python train.py --n_layer=14 --d_model=320 --n_experts=96 --experts_per_token=8 --d_expert=64 --d_shared_expert=128 --activation="squared_relu" --moe_layers=[0, 1, 2, 3, 4, 5, 6, 7, 8, 9, 10, 11, 12, 13] --router_score="softmax" --normalize_top_k=true --routed_scale=1.0 --balance_loss=0.00206 --balance_bias=false --router_z_loss=0.001 --router_noise=0.1 --n_groups=8 --groups_per_token=3 --init_std_router=0.0141 --lr_router=0.00192 --n_head=10 --n_kv_head=10 --head_dim=32 --vocab_size=2048 --norm="rmsnorm" --norm_place="pre" --norm_eps=1e-05 --positions="rope" --rope_base=10000.0 --rope_fraction=1.0 --qk_norm=true --attn_scale=0.286 --tie_embeddings=false --parallel_block=false --extras=["capped logits"] --init="normal" --init_std_qkv=0.016 --init_std_o=0.0 --init_std_up=0.016 --init_std_down=0.0 --optimizer="adamw" --lr=0.00175 --beta1=0.9 --beta2=0.99 --weight_decay=0.14 --lr_head=0.0113 --warmup_steps=321 --schedule="cos" --final_lr_fraction=0.03 --batch_tokens=[65536, 131072, 196608] --seq_len=256 --doc_mask=true --train_tokens=655500000 --steps=5317 --dataset="wikipedia_en"
Below are experts of layer 7 (counted from 0) of a mixture-of-experts language model. Rows are named router (the router's row for the expert), up (a neuron's input weights, with its number), down (a neuron's output weights, with its number) and show model dimensions 0-159. Each number is 500 + 50 x the weight over its row's rms, rounded and kept within 0 to 999. Numbers have three digits each.
Before each expert's rows: a language model's description of what the expert responds to; "comes before" lists some tokens at least twice as common just after its tokens as in all text. This comes from a sample of Wikipedia text that the model never trained on. Tokens count by the router's weight.

# expert 18
It responds to: Plural s endings and generic nouns introducing a subject, such as the term, species, company, case, character, and section headings like Critical.
comes before: "s", " of", "==", " is", "al", " was"
router:404526515569492467473515416508453502524427592584534404577510517513536555442477564547470510468530483442467492507570532426534525442539475577581446465461411488528431491468435585547445533444583472463461533507492425507544492535460574444477538431531440530428519448384589529471495493475555390456522517428424474523519495555490510496530496505546493432461449455453431511528530434435522492475401553521488463450556410562511549520420495498541488503497544488447586479488522491456559442476454602
up2:515502443488503478515562458549548580487543471529498525528398466527546577489541506574483602502488487449436546512519534451581452501460470513534469384459474589431460452530515551534469471463507475448432424480490485605494484572469478486415557440627505561513480416459505509464491464507509489467514536460441464556554478528447554605485531599551420557470487456441480416453497473531593576512471573456487552464568492532453581489439456379563436507570557530451525438455556407457603473556485546
down2:505457535548456561480469525480579442529472425470527552522476494517559523550578479480465444456514476479502550544462490545468552448439420494563506551396475492512498538506502563388499628555543479462582466529491519546511503480482453475415591469525496466550467569484466598443469375515473511507471441520501473494520507446515505494565474483512598442538464480520479500499473539411486522491543481472565601552485449505556482569602484529468500517490598520436508448446467566484526371491519523
up3:493568479537559515530586504505537499459537490546390449489550512467495525543440572558539476456540579426431621485475581465548521584532500563474523472574499509382505460493495465544450459448569524573433499494502527506575416462562474553487494354508527485548462498417484572456524504570575622472487518434500497551556424575434463524499472554522452438530464429434470481478508532425496537568493542491515489450480376506522450419532554438474527537492435466575560500441479497505525512466542566
down3:507411503445501492479615513411624491575459504517487450481534482451486553623536515510519438494520540558451498538480443508494390491519563464464442514589563473512425518543485502539586521512543573492455453574468457483587436448529510579475660510445453553479506501545547578509594497486453501471442531448481561496447427508577477486491555450468498473518523433461526438557614596540481534531517461474563501441502468453598421539482583490443517502441509430480521382436574497579504541489582440
up4:478513510518449502436524484547416599532534542545497541507452451583549500475412520478508461472508444452505522576521469469557513447417445554550448411436519482432458450420477499474534378483575484387462492494395503552589464563409548448432535529499439500505418445505483510502492514453552500472533543519497485514540482527452551581496539479562371447476412473516473391497506477436574492447508620468474462426540377466429469430422509445510505572531532460473517440468486440439518551526466533
down4:472535539543525539472523532498474556500607563499446561502498465535479604527466564527535440449456556381544448540541527474546440462569545437447424551464553474536501563571457547443516560450565467576488434461451480498475445535561462643524447556567527452532544467464540465533495469454446482525485434566534472560575525463466544610454491459450536433560464480458503564527454405538486533560482479467436448441518551551473441431466557526454460413531551526457521452541420544445497501457529591
up5:444504486552510509432472507492394476535434523593415585535501552528509505433477452507412453518482379468472539478536531607463607569450476674494462460383515493491577498500477580479507525445600604460481474466546528490438522569411580549553531476554588471557515469505502514498551489453528514428469476439438461400462440530503454549516567488516528536519568460487523450505545491571452580422490488537465491508511457484490517493469511500573500555569510370448542480513502589453512560433557515
down5:574542410474560436520559585537523490558497483622511474442570533562527501473491457431491518483475552551466489536477461464541603481497492420489591498565634505436569552511514591483413425509445518560416445569504537547447468500493502507470547463514548545429564502428413549529570460527410565470535434515524562525555515496545488509429491455454396473501401449431494500437534533535523541523509464453493468479552518438427501399532447471476553529480501514515594560485581610515554545384495436
up6:514519493531437437457525448564469562498550620577457540540388408575545508435450534544493508564517544426485569560448513506528528473468441469590513494413425539473410472513452595518435492460497414411528517514494456551562536600455472530479534419548457580484408447556531538466527425469463494408514552435432460509500440534417510551596488477615366465559461448516453435480483448495504546532436587467437535473553519583450582456488459452553465578554554524436569496463557519514535547482493537
down6:568484445442498449484517508459488560443551463438519445449555570505497457431502481547503533547508407434600519530465521464520505495507537549380491503476484461500606535563534476455416511565481532450562445617495501430439577556516552442501446468462475458488461502471500504572490547530400426520539515490429488474496569542526576477568458546391441531504442492592573579424520431519424526568417503531542456407511574414526463445615591453563586476513550553583573460529585452486570434532532485

# expert 22
It responds to: Middle or final pieces of common nouns and names, such as da-ta, Emi-rate-s, Se-an, associ-ate, plus whole nouns like team, title, character.
comes before: "s", " of", "ly", " and", ":", " for"
router:522540432510493418474506440558496580534510583524501478496469484515514484389488579512465491464549491408434488522509544382545560497500398487546488433485508517442514528433525533535493466492560449470467417535505454550473436542463553489495542464543481503426436464524489520582604491487513414454568498412430472536485464524498514539487523525570463460464447412454475419447557513492530524419415575478498541410555522532488538546413534433569462442578500480494581502407556474480555487506420585
up4:469626479558445457446579485573483545510509538481470483524491465540584545460419494585508513532519478472469521589461545469566378458528503529488475471446427528491483403515547590482406452462504522456475508467430431487505570487514505542389504453571498495455485435412537579517458491382514453469474516439471438485543428631406644590510490503564495523389467466503440458475485433442486514523529535489506539516519446529553517408484423477505488538500564482437455488437588516453521494560471505
down4:445524463490455464547451561538554416604508478552497525521521437440546568557450520540545438520594558517513421415475564570529461543356446530471415516495391417459495481390518474568557514532506417601470478461530526556542485515483474506508485433379488451436506553408585447460357517546432413526495508492432523457499479510492489469543504495578512497496529499527529512515440486530599448424473494533363480487494473589534461499463593516604531512497518496482460415550457517525492526455580446
up5:519468505458452446391502485532589515473525500520536494518552548511466459569404577503555514562442441467485498485522563595496498535459511536515533473540420486470456479458528523532489456559438555434446505444544476510509553433544562549549567498487504476425420530559526511539453546565534485537542490473508482514607549515420507547522605512530473545592471509417441507530566392442472557539471517492531634445567534558489599512391475490396459540467534513527449513500474399552545483528552497
down5:540455508481496526465533515499554541385479515472563441477582362474470494427551532565480429486496552580464567563498459405530514622456605501556479566517470426574466566521484462541530489445419585479548518580520486449518524502496452530404473503488524666525469534497475479530430488449492527514570465563441460505360408485559555489463464510448587477527530480505388378498444558544541553492554567566512552550395521458460485470586570468497509440479440626515454496501530580561459477562443454
up6:530536455506411463495592453544395566543582466523493446581425472522533476434487522514477566542536515437466536510516483481510535451433434526527425505410453611411452470499361559576449379459516428463472480444539505586532482541435471478459467532505490567390472467425533518451477483445541433504525461464434463543532448546478568501562526503494473487461457492503466553488531494437553485463510569498480450458548473492539527411443424427558480527471538502454588423480578458439545469465422511
down6:548499516395558453487451453452389446523541524478542647445490508521459538507520502545617582562445598481479441560495485508485475500542543450443461534485511529485455496464559547517546490491522423525464418509511558501412538578403485466476508403504517586572478513519440414438499447521434486493505403590537540506452452545508496484388469478440554491480583571417557552515533577477460568452395479463511460514436524468562575475449513596528491550521430431468557509513370516545490473471507584
up7:517578497540446509436555410523523512447533469596480409515446459543507516508540454495485567494492459468501516549509505462514456415427542553539377458486447570476445468486489517541500451406543456490482387498471465489522475585490475396435569508497418583506466415390582555498545559471562482443546490515476396484529508539481490525518572493539502434492455520562512411391538459510570571406528534480509533495629483519516556435451441440602465517487583445455555430487582428460523512560481562
down7:520478547505625487501465438455536611464524432441527525461539494394482476499605585511511473517465556438511565496456450538469513554554538518417479494487440532413497447452470536513566594429507537529493613486576504498510513537503483449486523545386508497466520569435542560498487555560429525577503478470527547476523538507444552476536482494459440554416548573578440558535497508503494549463591512503511494484501549470514585513563457474491446498613510530477582472476439485544512566494455480
up8:496578491620415494495481495504511519472480445524532488610525504519505424520584542501482444509481461484513489449421489500446417483428490486550501593478527516443507570482449533512558507509549512532525469553480400610496511584353446419532507410467486481357537462573520519593473538543554432514500495523482513468493439656492431444517502505568448412416495538440490518551421535566459467456557558512558469506518563474526505545530537538563506459551540478517581411383474468566482557531532567
down8:427502453445556468512524551558473529559507469465561451592484460523513557463469493471478494573489528438471456482583405449490454582455524525509473486550496500501564478481411629481431430506493487456498540502505521466454551561563526609500536573544583543555480467539540559438470511584462489477503430545434453498467553465524478512544576533526504560452573454546606489475524400501621453428523552503540491466516480480412568503480532448471444597385438497577479579592445558520485422460504491

# expert 33
It responds to: The conjunction and, line breaks, table pipes and clause links like with, had, but, after; also single in single-acting, single species.
comes before: "\n", " ", " the", "-", " a", "|"
router:479556446587474513491533472541382515535540514526484470634484421508580612441486561515445540466536441411466573588450475439512521478455489521517420467414451562472490480453495542567458445502524465483425502487468476508547491525405531523493600405533447600457570497529477496550529461514538430491526549423399472522553436516487570541524526498537504478479533481486536491493505485472614606500424520479427537471559459543475505540460491406537517520562474441457532511448550444427605438544372566
up2:529499450470462537470502531456479502527516433520499500530420429557488470440529576462441531484482480467501493547438554471479527529483500476558473490466419523428454531521497532519434422543453415526581486504600522416637512512477444474523473474456497610531441518484460524442666507448547582523581486574510519476550486538518488527422465493475439450449507511474467482541473364546590511519491482381450443448517429510548520489503461490486470465532478567514573522496472470489542514538553495
down2:633518514548597528524448482499517519494506407406433538466617475531470451442539557475437434455480508530528502507480499425493509598455455476523510541585557504550404531472563517507435562510566514478532482446476525463546654507449525475455479457522487499459563413523544536523527562491497525495478528429487573484406441421461408519498453495530495521556539538496528526467547533511477571433560419557421413510532500479456465475506440558515540420577452471454600452454429478527447467393535532
up3:493531385468503580397495469471523553507497441511471448508505510522467467500450500507538540513543474422439561519450452485477552490448447491475518493470491551442522475316456566545433473461504396557466495429450427514567467618477509529393545528475502620504468518494526555487625513513496551521480572415504476548552443544473443434542516517537454456497460544514463423518502491443510532498507594413468613489551542593492495447501375548489411526550466565576534508432493547533482487551478558
down3:469519496555500518471444461491528504513542435487494500500526462556491390553543503473529520484431462461435494483369518471551452471574543526486468454559532548579520452469585520466535468469455462436419536428488527520460543552497481600444544522535508467512418446412480502475512475584468512457486530514600523481525566497393434465459554533526467535495521499505548507436544477510433524457556428589469473478516447448531658449544485502459486471507474505385492530542453466542516439599554516
up4:450517453462501529484548445532527528497650539526481501469500467548511516493430502486497537465553494430494564481432469474579549507506463557567511439520450579485508456473381535556466534449540473453435534474445451534544419545482545527457574407565458575462468426429537551429526448525484438484494479432441436534581463520523564561545535494519485439514450538527554456446562493452568530512500599424436474499510408504527514491419449458511485540529517459470542412439552474431522438522488548
down4:442502510482529514525480495426515474532464462529545524541555508471534450535483524505558483450443565500552464443476473555471518518498481536510507524519501561458587602570529463469537512493522492560579501519587582394521479512505524526494480471504403447526453494563473501535515549557589438489456518548522526541446517508481546546432539395607492511502551533499605501566586496508522596528554434540498468413602452515516488613501480524528558447416409511591424513561481526547529452494475473
up5:518588459480500458489532476562496641487488525575498508480412479552508530519482563556471564526582442500439553588440563537526550555465467566601483482508410560527481470407407453505464455521540457509544481501470515606473458464482418451439531490558442509446443468480548485512583373473563464458501486397462456473556438520543551505557515505525470445433431439489492413469535441333579533457539519478487560375586475579499538415403474470561379592529537430388521484400547538463552544487574550
down5:510471520485559518590504593495567420510489510441472457561483489519518487615562402505514489452511533588451527527442561459530542490427556448393480519488567443498620570646496461540556452511397599476428520510541456472487493540514498484548453521489482393482405618522545543438523469517470507519560482536585553513418495478523559559543508477531424508539458458512566462517507559423435451532481447422546438446518508481548503530503469452431436492523471470479509465599530406482495504504517488
up6:487475508429523404357506441470487578556543577497479482486395508555475562546488461529531486446468534383473509520516515518580424546487601414518550403427488555508479491481540519492501609445550501488482470442509609429522480523604538513464502574458481504526392560449459558553542510479533441539515551497434479410501584554541506556533504483451521522509507477543497487477429519525496542480432460463497523580530592520502529486508402363491534534392502532470537524504561423514521521413445506
down6:451438526508538476509613531468629488450460611482435412471531568513629508560517509513541481491447472528497426544468545428404530509416614566464418545489605512609546495468410446521400454519494521538498432502459504416517591458493510503418551518522443500546460464532462447448401468473536481479523568503482442478483556555508513514524516563406472558508533503486458467500560573557486446503503475564530493480454481434530482391569505388504427444505467513559495434499425590494555499513460481